config.toml
activation = "gelu"
parallel_block = false
weight_decay = 0.11
decay_shape = "linear"
final_lr_fraction = 0.05
seq_len = 512
dataset = "wikipedia_en"
Below are experts of layer 5 (counted from 0) of a mixture-of-experts language model. Rows are named router (the router's row for the expert), up (a neuron's input weights, with its number), down (a neuron's output weights, with its number) and show model dimensions 0-159. Each number is 128 + 24 x the weight over its row's rms, rounded and kept within 0 to 255. Numbers have three digits each.
After each expert's rows: a language model's description of what the expert responds to. This comes from a sample of Wikipedia text that the model never trained on.

# expert 50
router:120125126144139141129107153117116119172125156123135125107118088111103134130122106139187142097148082114159145142148129140112164128149098144111088143127123140159122116143123154126146183140110106108158129130143130187153173162136086139132087174126088104099159110145143153118134136158137099089099133124159157063154088118135139117091097108123110120129141162099147136133124144137138086095102098143099121143188106130091136146115143125137166142108109113106083113158107128090102130135174130
up0:119106115093174145108129151113112125173114131179110122102132097108146138180130170125162125129078131177145109118117148124113164129125112116142124131164153087126128126103128112109106157109099123138159138109164165147090177117121125124151133141098131144152112097091134128124157099109098195165164087121152126146176137128114086139090151112107137116101144101138111138144147103132139131119140128109135077164121135106168148167144132144129161124085115136109150138134164111144084088102146128
down0:122097137098093081128108107114151138104113100138084128143147158116146137134116108060133124125160106143111149117106092122113126153085132138109055127152144144147126094133140145094160132136101135153119139130097122122134142124089158107134125122118112147136126134133122162148157146189106093128112125103138127142119180114162175121164148129139122144120176139111164112136129134142103143165144098103145109111163120137129111065103101153168107135148094159180172150132103160144112090155127117
up1:125158082165102118078134135181092121136076135168133094073173137126118107093075117118084139118149152101121109151126130132102159129155136086136137133118114158114120117145115125158148110149111174116185101146129136156158134134155147106142124085087125135092112180122167149100138122144122104166094141149074136134129121149119128111127133119136094118113113136128158134168130155120127130127088126146121143133121102136101099151095112144177169114151131131157157138139128117091106106165126130
down1:122133110137110140134127148125113178119163127134104129119131113163128135147114130150157134127157124167189116075156141114085111120140137112097174164177150111148121094095112119124120105140186069113150102115101140171144184127130126176128152132135126128134151161100117091134132084149127096113151098135143119155113099130131124146116154098129094133128154134117101140130187081127079103123164180131128120120084096149138135123105107116128111121128115109111102159111110132172123089133134133
It responds to: Math and markup symbols. LaTeX symbols like braces and backslashes, table rule lines, and sentence-ending periods or semicolons in formula or gene-annotation text.

# expert 62
router:121123143140149094137151088153155105152119174118113147131116134093115143117121082134120139121178131084128118141141108128119136158132079131156124143135114168130104111138126128109119181122123169104181168124115119155135161123142093150142069153100074099128149096094106164117063125147147112109109071108087191120134145142088140113129116118132092152124153173125150144158107156158149127141104108144124107141140119147111115116113150125125159147085102089141150128133124127152110114116141139
up1:118138118131126117110113074175124153150148146131088113116123161090115136111123129158166117138077138152112144129128087141098088129135136121120080135091149116104152126174168154116149133128179146162124113107149117103126135090108119117087122151153178131112126145131137156137124112099140141160132116143148177157097161120151106120135060129153140095126116161096132131138140110092057128156146146156109103131100110089115157128121156163109139116126115165119120103143107124142136106112080168
down1:087108136128123102113095133119085136165115098105136127129162140151117162158147106164124116147171084123177127168162133134153064113129123160164150124119122137141131132126109130162158119113119108140090133110119137165123112142095149124201168114115144136139096119126162099104168101090114141113132100086166107124073133104160142122103143121138124120147114106137107131124102142067154135134149105156138127124148160129128140135133087051133142124152090126131102127143126156146150101122124103
up2:154139151142134104108142134171120123121106099115124130117097096128141113085137130121186111128130114130163156137144117128136105116081095137165159140112151135105137137140082119121131158133147105121139085121113115160144192160157136124111095154135082123167129082093157123148113139165123102147087136126174152120096131081114169090114100152138096129095115163130124139162148135123175124152094141187123093159124108144112137123130114114093136130171107111103135126080131122111135156091159143
down2:128048154132094121147075132109129111122150135146125132123119106141159096121119116093085154126100123138148121131088151133143146092166149119118128105121165181125132063123121119125061116102123121117132131134140121143087140156142143102146155133118143144104094153145130141079147091110105126140153152108129104168127094173130144121144112149086140145107149141139142158100124181154131136123144155123145132103121153067107105131117158104161107130137136111124164098097137133129128178179135133
It responds to: Place-name starts after prepositions. Start of a place name or adjective after "in", "of" or "from", such as Col-ombia, med-ieval, New York, North America.

# expert 54
router:096142131166111137130159109115098107176107120122125099124137096138081128133097150141101134107137110097152139140167124138146150132126099121139118082128138142139107090127150138151132108158127134099134127120103111144163121120148093161148119162128138125120162106164077121130139192132139119123123142156097153072131105126117140126102135081095106141160162149100114122072128141150145091079147141135118118109142126122068129134119184160174176127131109152146116093157074157092130117137119144
up1:153122141112146108101152149156139098106139096123142159117161128113073143094116128151126115131100157166071155104124096132128123157139120163089138144143130114098132123134106126120097116139106220112121082068162065122146116095146112152099105096103143089129099153136152113139137127129123143176075128118131175123137130137112116158097107117108131157146135120126144130150137116139160142166131122100120122115190143108121115147130144142121173139118133134157175119140173130122129123108118114
down1:090111142120120169120085083115127115147161095133137129153118107158122118191179143099150152099139164073159095162138122096073124111111136157162149122142131129111142140131085137109126120173125144144121166113098126103128152126151147143145153122111115090120136105128109081107119164111114133109118106137125095158124134119132142123172080127119177133151117164100140105124139143116115149093085134103115107161140144137108157134164096063111133116157163172135146132133132111109142130106097137
up2:120131125117053117147144106128136118144139128097108108130131119160150114084103131121173126130185124157107101130100142148131160118150136153123086084116087142109121115124125109118120123139135098104122138083119114105131125136102170164152159156089128178143148116143123163132124148116132128094131093144131132126112122150107183164125155155102140116141153127133139157126129142116122106085134099119115141154166115152074178094104123147178102119132110111122143135108113208074124144136116090
down2:100132135106184157147138170109130123130137145163153157151138104093158109163141120096081128099101137127090066140124136111104133121151121076122128109067158166132144152128083138143156145114106152120125153184105136174093117136139137140103138073136115125095129159102152153104130133146128114134127178124098151141160126127084113152159121099093134107132153076100114122140099147112123166106138093180134128132112126168134131124135143120129122130135119125094136109130129127137156085138162154
It responds to: Table header cells. Header words and pipes in wiki tables of elections, polls, tracks and reviews, e.g. Candidate, Votes, Title, Poll source, hold.

# expert 15
router:121132148138112122117150133128105120164093131106100092138139114131133139099114090088175147131133084146151154127129129123135123099120092167113127095125137186140107122111151150115146151125101096102151122121117146144144138173129110155143134134118119140095164121155092096109133139157142131124100139087146141104080064113103153129113087121105133149126144150077166161108096165143144084135123102168122119100131175187123126145139160148144142138130131124122084147186097147105110125085159128
up1:109141111119114175159114090112114117121098108144125111153147136128132098119123115136103139166093123104128108099169142117102129129116119166129093070155137115172117127114102139137114082095088126127093086112130119139136118089135166149171152153145109118119087131180040162147153159143132168130115133128144137129099141110148147094103156148145130168144149163095132125106104112126157139135099164154123103145122136137112132096160151119131120119131144152123095130145144203111099104106128136
down1:090104130127108128144176101090100129122151128136146103171139074091115117082117105185123141117108137104146155170119122151117145110132145139146146096132126125146130164119086142101071166135155133146100147075103122113140175165173125155125131093168116107088126146150136131134140135126123137119149144111094137114162153100178118137122200119138131136103096099169132152161122108134113093088118123132131176148105148124126092113101086122126116117121120103141138142148125132125084142116137142
up2:160141123115128152130143123168172127135135129118102133105139110112129129134139137097110116120116149120142143123127130136158130086101126138150165136113160095165145144103171138106141157096112183108117111145123130105139083107114143158155128095124108116112115123116138106055123099183160134194198135113131171135123120127121148121080065145145163117118134124083131135167143097143142151137128121153117133107193134149123101168124149135140121131130110164110164144135156101170098105124122117
down2:123175143112137077098134150125138147077139142104144133137119145127166153162167054166135153103124126106111099150124102154113070097157077132134102137116139165130118131146097122114131118086136125137107175104135152081126128112108128159133115149112101077141148158115118126177112128114117127146136157142117119153122155147148125126117148112141100155125136106151094162126111125171131080110093133109126151093118197158155149128134151152125138118176113127114119146110090108100123159110121138
It responds to: Infobox field colons. Colons after infobox field labels such as Career record:, Website:, Repealed:, plus prepositions of, for, on and -ing endings.

# expert 34
router:099120159142127123132152123122131100162137126130093137133108102094124159146110129118160133099119099095146155127135135187085123108107105145145122113148152150131129109111144144141136176149108149122168118079113092143161168131136091142141098127112089095132127119138131112117137118163148131111131124098155195115121137123118170084112072094118136127124152155099145155133120153110182147135084101129114084139181127139077099156144165115134157121079069149140136118128138132145124111116166135
up1:108095144135130075124148201157100125129134108151117134107154147102143146102148110104112139093116136145132134101134083103126112150124153181154127116160151142129131136143139141104115123126148144110150137157146126113154149142119131115122119141102157137142136119150115109099100167116140106079150112099189128118150144125093151086151125178113169141102147123136134130150122134110156140119148101129127074108089108090147129149144137149178158121117140127136148074108172115176149086058130145
down1:108129127109129080129129165101150124142143123082107149128082090090115118134167127138143168141110151140202093107093154124114109115159120146124128143115098147125137119170067139113103121144171109159103138164137106171115159085155125127127139143145141132117164143087144156108123134104132142085143124130112100128093112098169068119113104159135098113135137095139172132103126139154117146135161157119116127126107135136134123084112199152161107117150146138125124137157107137113113114119151155
up2:138144125152140137142101110128123110139104093140077114111099138123131121156131117117113130157098110063112149121138172128142119156121140124129151141155141148116117169153144136154163108177116121121153146143122168102132127141141128154121081162082123171157133135102083157146143137108101120115114131121119123110129139130123114099042175119127168151132134103120137108084157083114090107138153171125124112140108162126183114166142123105144138124121096154112140177100114111127168067119121133
down2:130116119148111157126102144133154126120120136141150177143194138145103130118107106191098161142168108156135144098147132126132152087138132169139116071071104124138116123116103118141092161147098134148131150142163122135114083172126135110138121145145103099126131081147100135117094151175154108178079108151097123147090149102143094165117124123138127126149112114145089107087135169138142123107109141133133135119156158173115096127135114139122144127134128101131096147109105091112151113156129086
It responds to: Asian name syllables. Syllable pieces of Korean, Chinese and Indian names in tables and lists, such as Hyun-b-ok, Yong-de-ok, Zi-on, plus stray letters.

# expert 36
router:108148130155136119117111143125138124135103133171107081122093105092122131149073145127150133139113050141151147139140133152085150118102115104143089093123134161151088111107137142073154136147109148119155151098108106114142157142158117146145124158116083128116125124152118155118127127143145115103165078112136175090149122103095145112084127093117128180146151150083119136114153135127098116133079155145132123085161103125154122181129175133159139143091119135129125102135135151124140097124120142
up1:126146118157167127140158107119055146110117140142082096138122129122087149108087072088147125172131103113158106152128125102141114163170128091081121095168125096135140177130100126136165128161132089131152145141110165123147128160120138140155142131097128158118147078145138157133141093100153121137142084135123100129117100134123163116144173156105109149107134158126126147162082142134109132098130103117138132136135151077140112131139120102130136148141133142141085142137108127126172093091128101
down1:134091137091071145142108129114144085152109135120135121145097098135146133134118151120156110077127153172099101154139110133078157146126128111157135134068147113142112136129147126112163159146155130151114111104131122117127126100135171163174106144100115140122173100094099154148114113150127130142157115162124145118100154109135086126127137139171195081128141151157176111146145113093111108120109163102144140156137152111169090079115109135140118121135124122125090136140138122083105130160127092
up2:122155173132160126133135125139147147131136101116129127118103131126128152104101129104112138099142124144103150134111133134090144100146097134111109092120149066138158117121127109169148131123106148135121135117098086102180108130121128153112124123142144159087117090079167115143182119170144144161152139105098154098106126114098159119167100092100114168174107099103117164125138138106113109141158135126107134146167147130110187086138123085109148114121134148161153114156127149172176164154143096
down2:121121141112126181133155131131125061145077136179166169130169119119137120125128125149110127120106124090174130105146086109184160098125117102140150122108143100126118125123096121146102136120109093117150102122163091143156118139120150101158124133122130117096135135117144156092067167125178134104135143148129171121129136125165095146159165124171135093112121138114151070097121132134064138155132110106151129144149119101111138106150138136089151124129131116118135108154130078098099143127125119
It responds to: Common-word stem pieces. Word pieces in ordinary prose nouns and adjectives, especially idea after the, plus verdict, transfer, sequel, single, American.

# expert 3
router:098127174156119102141131090144128116169128158142116132089113137077091175124113105121137168132156098144127113135139117120090154133121072155146124085143124156167115117145182148113159140168105127098149150135132116151142168121131122135160128188115073113126147079130122134101122122138124119084100064072098164105142128113126099121130134112101126142132139156110150122150103134135124131146096145120098117128150110144133144134131137115151143143106112068133136124188109156139121115116172135
up1:131122161098134112127124081129087121106098136181122136106167121167127120092108126169087146122128085095153137137139148133146120167121108113153115113108094166183132072113150135140091120119149118107123132127120107137139170142141116122177093182120127123120160114155134105138150175117112129130171120178109160097152152113111090152108135127137087130138165135155130125080154118123122125119116144121124077101134113135107119085095117139143174131161114141171143134098131150137128097134095163
down1:124103141128128113135109101135100189146115154147129083146147115118135121119138144104151146133156096158140128128069159147128136088120098090182107123123119127173133147143128120164114116105188157142088107098140123129139127158143131115152138139168136174102155087197120101140122121133108116152147143109121141120116151106162083137130141105115149138106079071140105124105144102125123158111129116096123175114117092157126101111117150176148124116133112186132135143107079112130105146138108130
up2:075151114155106123137088091143099139162137149125122092120103178135105141096116113148075149153188110141109089127132083135111162143097117126134117175152127088129130078179162114123106117101147154095143125144152143140127109118110135107124119187093162147133130109085117168129108157135119118152152160096106150159119151122113162130104154108076108141117119154144127120107121138152132137127124119145136092129132087149165153149126131106069115114117119131103132149144157184125130131123122134
down2:124147094138085184125143126143135100127085104135171131114127115110112093165117122137102091147122128145095129177177125135156094184118153133104164066126131125138113093114139129092141097127081143117148159156122171150135127175127158157140100159140097107097141105108123150159131157166144173089130126152131140134136121108099106122111164127111156097129119138160133147086140156083103108119132127148122119131136141105137119090119150165161127124095125099158102120125109166107154132112126164
It responds to: Time-phrase words. Words in time and position phrases before years or dates, such as early, late, end, mid, month names, and the before 19/20.

# expert 6
router:098137140135143142149166107110111110149122127152129137108134102094115137126122117149173149120154102103108147163172121142103135121138110116165115129141116165128119127133171154109147152149106118121180142112105150135120146128093062174152108186131108126133155091144095110113145121139149126088150112111108171144142104135134144098141129102074105121132157162091114151079088140118130071114066123122126091126128133153091116168120170126165118139086112098134129088147110125144117113140145159
up2:129147123116129156123157076123112123107108172140130147106141138113139130105136158155145129091136135158093169155185068083128127168085097224110119133101115123125126117108120147085136120102135180124142110152122143137134100107092113155132085156101128134155164128098103118097118126141159143137120106164168111142146114119148114120175121097118122107117150122105105140111107134123101131147144175114163113122128146117117129125134151141112082118138108095134151097110139155182129127133102155
down2:084092122127161109114131135148142128146156121078121113084149085105153101184124100107102113133130151093099102150063146142111117126129158123116086150158128089110120136130108122117126065164085122119146162155108164109080132130143107139107154104148158107121105122140092139124100098125160132154148151129146166121126144138149161158143141113136103177158108077178164122131133147121157117123104131132120092138129110126158111129153129174149114118125136143115171121154133152114084136142128151
up3:128179117124091154119136139131076105107114179135108083141141144163135114115132115105162120183118114139134160141150135086114144135153149148093128128101152159128085144116145135098186131096058153121121131157142146143105137169115166146150134152106079101122125129161088167125123130162120125130156129142132093135132078111097102096122098144135138115100141136104152119122124170161125100129078158133149114109134111121159108153117126149142143121107158161122108134121140113145070124150163139
down3:097101128127116145152099122123159158141087164138114133108074124115111171100078118122143145140148132111125154145128132101082132159083132111142144160125104088124129130160161111128106145188099107128138156162152130143107120153121125114136136151128116100126122120134126150136174098078118150134167127124116148103093092137141136155086143122111097152168147121151161147076140110161148124157132117126125085095153104120187153146137145098144074129139137134148109119147123143135129179110125067
It responds to: Name endings in tables. Final pieces of names and words inside sports or results tables, like Columb-us, Campb-ell, Illino-is, plus table pipes.

# expert 32
router:127132129139145117119169113126125109144121151111109126133108111077106174127142116131131141137143098082147136136127101154093117092118107152175106089153127173168125120127146148110125159140137119121170145095101101123146171102158069115167064144105122128121154098145137099124119124164178136099103103089166153116109129100120151113136102110131118134156155176118142157131102125102151126108113096149121105124163124150086134130115163104112163139115098113160143108153139106174107085153159145
up1:129159144122134107106105147122193126151117132109133108141088119118099129144114110098145133183136137110186123149127145160103124160125142152131100121148133124111118128113108119165100146075155060138102188117124149127098173106096126146127080120114115124117146085111149141154113139149165117125116162137134112106137115093145105099136121140082120144144137141172143144121112085144115178129125124124136052120096110133134121161096131117075118145143144135104149128105134145159080111115138157
down1:157084125126146147125145160130086158148159149126119137127106126133130115142162122128182115109131097112082140135073104140110085123112112134172137178147134113115145123129130101120131108135115156119157137115107150092136141119159100127112112125084150149124126128100135165114099092139121118104168155103126103130133141110065150152132146128160188133130181140119129149112090094169115131099133139152136127198082129126076148112078137143135138136120109130100138139121100091130161142178108133
up2:153116171092122159117123124116140128140120151099113171128128132136125101131149111119179123169149135150121145122137112162091137114117139128118098079147133154105143088124116147165159162135149090146099111107100107145143109160093132106103092134138140145116092124131112140181111119141193123123109122139132112136153139081122158140104096108095177144067166111148141149113115127101138138090089133109139137160097146130125114112099136109116139134161125181156117150095073127157103112139134184
down2:126112139170163184124127146103141160092104107126125179090094101144092133113087144085159126153088122161127103123105138125152126180128158118168127188124129076100117150117148140156134157108123088092121132092137124106117136136074139162125096129147156155134156132141134128114145106117133147130173146144096117121080119132161115162108179109159134110136102147161133123131118080153131105141159116111143111094117137111137105153148141153129102131099134147110121119139082084145128146111115132
It responds to: Name-initial pieces. First piece of a capitalized name starting a list item or table cell, such as Tom, Kim, J-ordy, Cro-atia, Pol-ish.

# expert 11
router:088126165143117076071148083131124099165138139123107137134139125116140156126079105116123139097163096114142140172141103129102118096112110174172133123159140145158112092120153111125148163145099127125154174107109132150147148151125102144186127147088093095117135122161105101136117167140169131099111104110153182091121153131095134102156115116120110152147137147127147153119082136181133092121124116125113127107130109165080139127100119122157141110124068133154120115126135118144110120125126139
up1:117175124139104105139128142138148125140070127091131123136151127131126135105106168065153133165087134147067138141118116112075144095111093131169094128126089126144150127132147141120140117125151161134154076175102078127107118118159134098166125070167138170093138099116139146140133148140085116133111127119112128123101119120111141098136149135133131135108130113094146159132115114125141132136122082107112119088107114133161169102143164147147149126162113135129117159157145127109120114201128105
down1:157107142140126147143126087138111152135157137131155103134137134144106147132150148125168103150104116123150094138157107145104150116091168122147113110165168131115121107143117132122185060144159189074115066148096161139127074123133135138151131140117145122091118130094167146096111186092128146137099104150113105090150127141092120156145140119110161141150136130095173126132089118143104116096137113129136132126167108117108113109095158121129110138118097105131153124130081124112127125137158168
up2:139130144115137137129122106116179122096135131121098140128145104118147142157115117143098116141142141136111104157156180153112102162077139115140096077147138146161120079154131124120134169143118133122132156101129112115163102178115120118166132165116137134093157121117109080160109131096176145141172138131122178131091155109148158126123143116113112135149151133141132157135117161107083144115096156116140138118163152128130139111135150143114148078155122120186069080127107118170098094127099155
down2:139093142091123155120109163127124115158091165091116106143100079151093105141151131097146129094094114128146156088114137126121107108120119156138091096140110095149135114132103124119168085147134106120103136140105158120170125104157077146142146093118151173131125127104150155095151100170111123130132130143099115136140122161146126182126160109156160159128162092145131114114170151101123126125084108117139103140143198091093145137088162117122130126118174132154120138130101162132150122134128099
It responds to: Title-start name pieces. First word or piece of a name right after a "=" article title or heading marker, often capitalized names: "= Lee", "= J", "Chicago B".

# expert 9
router:100132133140121098132141133134115111133106141106117129131126120107122139131124112089117140133134107103147157154126112147106137110114085140133105099137112182157109069150182156139162142168102098102145118113129087159142172132146101133179125130129130111091175116162121148124122135156154137084110125105133193064110141129120154130145137077110129135125146143079136157090085149118143122088108101138119131129131142150089120106107158117141148166102096104162121098159080141127113089134156142
up2:110135155176117089137151120109140118122128095152116121140150144132130163129118128102137169134111101149126137155153097149130117080113129097154134150149107125130061044143147162135144097155109099106124144158098144168134124135122133134200118108147153131112111151140112108109125154073164135120108119111145168149149137164087111104119139131130125114141135153113115158070099166143111096109120119140137149084082150155125125111135113128137151152148088088156114124180129133107108121132148136
down2:132101123105152128129120129153091150148144159141089172118125135141143111084100140147116092206118174128163090154169124130113130131147149151154112084117098104137129144108128140135125124170117127154095126154130141158102097158120125094132138118145121132155069157139132088112124115133098117110105119128113139113101107096115094110091138139106138149125125111130123121117159129153130110090132110102157139079172088147075139092116130133123151179116149103142148149136163118070140110140107179
up3:121134104144137152129092143110143118110115131123117104135160101108129086137152131097089155097113146154121145136143147148151114147146151074128145108162179114133129169091155153111112175074101160125131097131119172112128101116154096124151089118112131136134097138122132129108128172091140119111142119093145165151156134118085145084110148135131122173116171151149139120104129123153117094088086130152139134095114135109150103144111116151160155152126093145104101158092096145106138106133164195
down3:132089137140131086140141115166132080147101132180124087128120081124122163093088128115149138134126127112114154136122119078116149128127145089162144138184107179145101109156140139138137145150136154109116121122099151166161175151155150134164137120133111118094107103132130134113143145140159104154116122141104153127110095138090156168113096116120142093144175133084123086137067134117140083115133116113136147138162173151126160105110165114148126138132096098123091118152087118142109108114144136
It responds to: Table row numbers. Numbers, years and blank cells at the start of table rows or numbered lists, such as | 2018, | 15, 13. Jowzj.

# expert 16
router:116149133162133112132183131143133132148105120139094123135125123135097141120106116133107142124134111099128131127129147147098123103131126139137124105168133182142112093148144154148125135116093173101170175119081109153134146159132098141134115143148128140113124123144068103126146127108160125128094133121097115090101111117091176124135161097110070127162148169089122129101072154130127107100125115160102111090155147140120117117112196143170141144099119124180096088138094155141123104086137145
up1:128116167165127108083130074107178124110111137126129115152184119117166141192113113160135129075119140135153157124124145124127133146119124146114118129146144138126109099136127135136124126114091113079163109129129174150133181114128159111123148087141117136122128100117080083129109098118130181133121125135152163095125093126086119116111124092128120075191114136142146135117126124117152132103075128130108127098176153117141158153099147102163126114128098103134116131116179127121123085121147111
down1:095089121103116100141141160108166131126135107120108137108126109076163159161075105129107133108133094098153122078113131143141111083106155142134151162104137132160151122153120114134141130136072075139091097129133116057133151122132147128152162161135109085105132129144139157115144149136129108113127149118164162145136152146202158136117072134126096123144120109171128127150160151110133150170116092100128089146165107132116083123127124139133150126128127119126121133138144102161121149134136165
up2:121135117129094157058134153143111124189106135097117138123121135156113147128152158113100127079113135092146127124130118157108150090098083145160171106089113094155165158146142118142161122147179088132107112118122091134124106164154172112121136085134134147148106188146139130128125191141140115117100166116171116072115186118162144116138128121153112121133114121122116123106160106120117168148133101142134126141120117172137130133132140116129122109148109169128104085123114112143151129107121120
down2:145133124159170146144108140160129135137111171114102112145151147134130139096140103092150143113075113132109129099131141119135157137135067141086096129090164104136144134123154133135085128156082161076163104125154144152156117122190129127129143089109128125089136141091136103090155091126136116160095143140129129126154099183066116151105109123137119176114156098146137124118148074123142128125118121142131157170114127145152168111122133176158117132124097117163139116126140111097144105133131140
It responds to: Of in titles. Prepositions, mostly of, inside titles and set phrases like Member of Parliament and Academy of, plus == section-heading markers.

# expert 8
router:111130162149120145148121114138133118165107118172124138098118098116089174138115139115147140097141082119174144137124139157080160078094090143139146099138176149162125098159153152122161147154109123099152124129125128171147161098145095131144110144143091128129147115170091090087136114141136116121133132060121140131131095130122105094100088090086120134128158144081144127118121117114147144125117128115095098133139119144119143165126145116161152155092116105152141086168138133148131103117169144
up1:103108156119151129145136106103103139115166119132118172117129101141145122122097132136120126128129113150165119115153110098173074119150110128145130099122121137091093127139107118123173107145150118153115117117118149139083152131152140150099112132135134084143155151121152117113124128120158120052118120128051163130112159161100115164104174145119076129137151134185144119143137168121133071122109137107120137121116139116134170115142090135145138126147153151167144116145137181141100101063129132
down1:092138145102118132093098058125130168125165111113146133143108166123137165099128132175139080102130151101136104077141103117119122158132123126158119144155129101123106111123135116136159113101162162154132111118125148094174130104119142103076117139138109123130127096105174118128131108133108137131133129159139133174143152157121213101169144133161112149118119120140094128126166120147111163149092114122147129082135091143125119072178106141103122125110154113112105127159135117116152119165110135
up2:127123120136109098144136113169125119184113125138149126103115115134112151065131157140146123151121095134114112122149094135095110148104093148113140125139140134113128113172133132162067086122104164126127132103095089129151156131127140115122177134110150105151137139138139116111113152131131104100128159117140113143114087145126136124105131136120115140120123130093124114138117121127145156116105146128120177104184135178095115116113161152166211135138136169176132066109175098117100129160134183
down2:137115128094138124097130114099149116142127136144121144104106094134116122190118136135075141111101145126117123157102166137125119173135189086152138156154166130111119147158133118136087117149128141102151102117080128114133160078149144158164132163095127137132116105103145129157146125126098117160111147115124183150144166113144133150118152081137119148152164091148111145097121078120130124136146156110122133161054095132105139164123151115097125126108142156132101143172165094109103132110111117
It responds to: Sports records, scores. Tokens in sports-season prose and score tables, e.g. "in" after win–loss records, dashes between scores, verbs like finish, win, join.

# expert 14
router:126147182116098106108135114143139107166082150135118075112099124105111143144129075115176164127116077092140154131131133131087150134154109129114123096120149163138108136107137150108139132155087107129162126099127098126164158139161119173144124154139094132124190114161117143131121117149143091096096089128132159117130081108094112114153100097112134158146141143121174139135145125148155092130077115125116107116143121119116120122128146161125128138074102088141117120133158172090117127129163142
up1:146136162144084137166134138140131144133117080130112069085096118114136174084137113104140141091163125187115157111128131131082147155104110139086126127127158145096138104153127131132122112114101118124177115108114160138119096117148125135119153148157126152132127161107131102112147117141157122153147132065144119146053077107095119114178119124098085126133122133153131142114152149117138183166123139123121115104100107123144130131153117143164130111157157135109144130120175136148161115119112163
down1:120116122112099145111123148138157164152118152136157105137078113130144129121095116110149134125112119130124114164128118151145121134130125145159130137127161091135130130134139144151213144104129084125107126136157104109155132121108137097123137119091110149063149133077146196106107162161086089108153143121089120127120111161123117135119150134168112127124109125120135147113112092131154097083159142131121110175134077134107067115082082121159140132108151158150135147150112163127145173133121111
up2:128137118127135148160132079138134144137148111174143076093160133139124117136132117126137133071193125131178159112124139136083149146122120130100127153153143109122092118137151107131158127151093128133119128171121160136165116127102119158128100122095103129160105125114081147126159126123119126157130106120154138048065117103089152121081145088125141131122124116169137115105154174106127121124126152109151092145151146139129137145114114109159157117107096161131112134120138124095100077092162119
down2:155102127088125114104161116124128129128099157102120105094120115123123125126141147144110141126136132111167120181117130123125101128113094100161128061134099097131137162144111120120169175136131154163150131157115133127101114141159164102167150104149129127133116175151158106153094072106129087120102121096129164141107073137104150187132157146157142101131163116139095148148098109107154148133111112149127163158144114131102114138132139054133127129145149093148126095152148140099103128120151164
It responds to: Mid-word pieces. Middle or ending word pieces after a short first fragment, like f-ron-tal, v-iol-in, chap-el, en-ergy, t-ail.

# expert 19
router:104153170164092126132155073149141096124109186107107121145118136152091154122120100110101127121131111086107094154179117125131146136107102144138153108163104171117109103115119136137140129116111158097178174152104134167121176132119112145118068167119092107125153138118078135109126131125172105113089125125110142133131107143109139102154142107091119128161168143088124140142078137151165109125101150130106140127143146154098127105096129142143128140134120104164140151136115163124082146122141156
up1:161165142160073074159107111183145168120143102133179125124090143105119118117113110094095116083138143119079126131097117134125137176142124130134143097110097105108137129167100149143081070122112124150128105164137160133144129121127067141119129103121112117124140127132158074142194167111112111120125108119129147147125104128159121149102144113074131121087128106113126141110140151141124145117126122120128133164095132134113132131131150175167142148130108152165138109148156137102121135136167154
down1:138090149094156105118122106142075136150100164119093151107107111150125118146114154080138126129113090116133099081133125183140125090112056090169109167130159133152140137122086121118147144135137159133085135124161132120130138103161139124139135106153120165140121124105111125108168136131108085122104107168131095088141155140119143110101130134107134170155101141148143098094169129169133136140161124130120144117129102115143144154146079161106129116118179172136134122123151152136169090135148142
up2:112142115157159137120161119165134126097149099100112140143136133129142176127135108135116132096140143144119088105199110148126099127102143172130139151091096086147147144152102119146100156093097120139128091152087141126115054135150106134130172165120147097144169111166124130115087127091121118103153124115146148143147125084117147126129140128124121148160130158124078135121138142077143099125137132131111089117098171183103167120113091107143131120122103102140089117130146169152135133153126136
down2:144137129147094153082136123127118138158104099112135092110127130108137151161109084142113110139163155109142114165134136199120122123098179139132058129112116120128137135116143125149097123126120115160118153154163149129133142102122152124128120178173130123149155107094125128117162125120115147131114090160157129140119130151147137097125106134135167126131151124104116084081145148157092103148086115112152191052138112113108092144095125122108097130123191161144110123112137108138135131124132092
It responds to: Word-initial stems after articles. Opening pieces of longer words after the, of or a place name, e.g. commun(e), par(ents), High School, Sc(iences), la(ureate).

# expert 25
router:124154157154117117127154106124168094107097134129126131139121118133108123133110075075167142098136133111108130159153115120115124112130102135155140135161156181128096089124127144075138145137103136112171161118111112131155175154117089135119101126139083105098161102143100103158114143129190138078148118142113163127116119137112151131152114099120120136129179122118168159154077141172147101137097086116105118097140146137110115141123162162148116156139120093140124100121095120125081120110164152
up2:111139110092117143135095124121136135131118158113072122121149149129117128158120166123115140121083143115096127080130131098112128180104169084149119103094096134123111113147156102145117103146102126109113147111129090094090117150116181122112153106149123101128073106126050166129150120116154145124171116162101116137115132134071112123157129095143134185136108129126135190147184120124122124121098145165117116092128144119142144108126146144147124145136157150151139108148135146095115151155151120
down2:092118143138144104154123126144083131100164162130144112142168112136134120100150148123133105156133117137125098093174105129089170088125134093145127125139196132118141094119147133089139127119108162129185090142133139123129115134149128150138132147107136115104176136148123146095141146110091106118107125169151096121167140140114086122132194106117169159149153135099157123085060136139118136134142134088130150094139093104136146083129129187138132136118117114127107132098103118120132093091119126
up3:148136127131122116136128155119135114119175153180142066140108126144111108110103103123175122094166122123103173119134148120114131137151163089099146161093145163111112162146123124109170118146085143142162094102139151113115111170168130153119115133110108109112173154135114104120112148128102100125075135125133074105182086111101145111123142147105154120153131111102127113105152131148107128137143153140146127109100135095136146149160089163114114122126113155135047138110138111113151117080136134
down3:140114109151152129102149146131085120141133146141103125137175122144173162151194135196103134096134112139134103139091104115107099134170127100133093109133113144110117121093184122121110091110131169162167137096117119176187097167171142099160116124118099094125086116116110122149118105128127127108113129110145149145114104104083127136133104116176135123123153135182106156119136116115120109142123143153121106114132154138064144143085146107120101140126129139151141099103129154132129113154143122
It responds to: Institutional word endings. Final pieces or whole words closing organization names and titles, such as Manag-ement, Sec-retary, Commission, Council, Niger-ia, Chron-icle.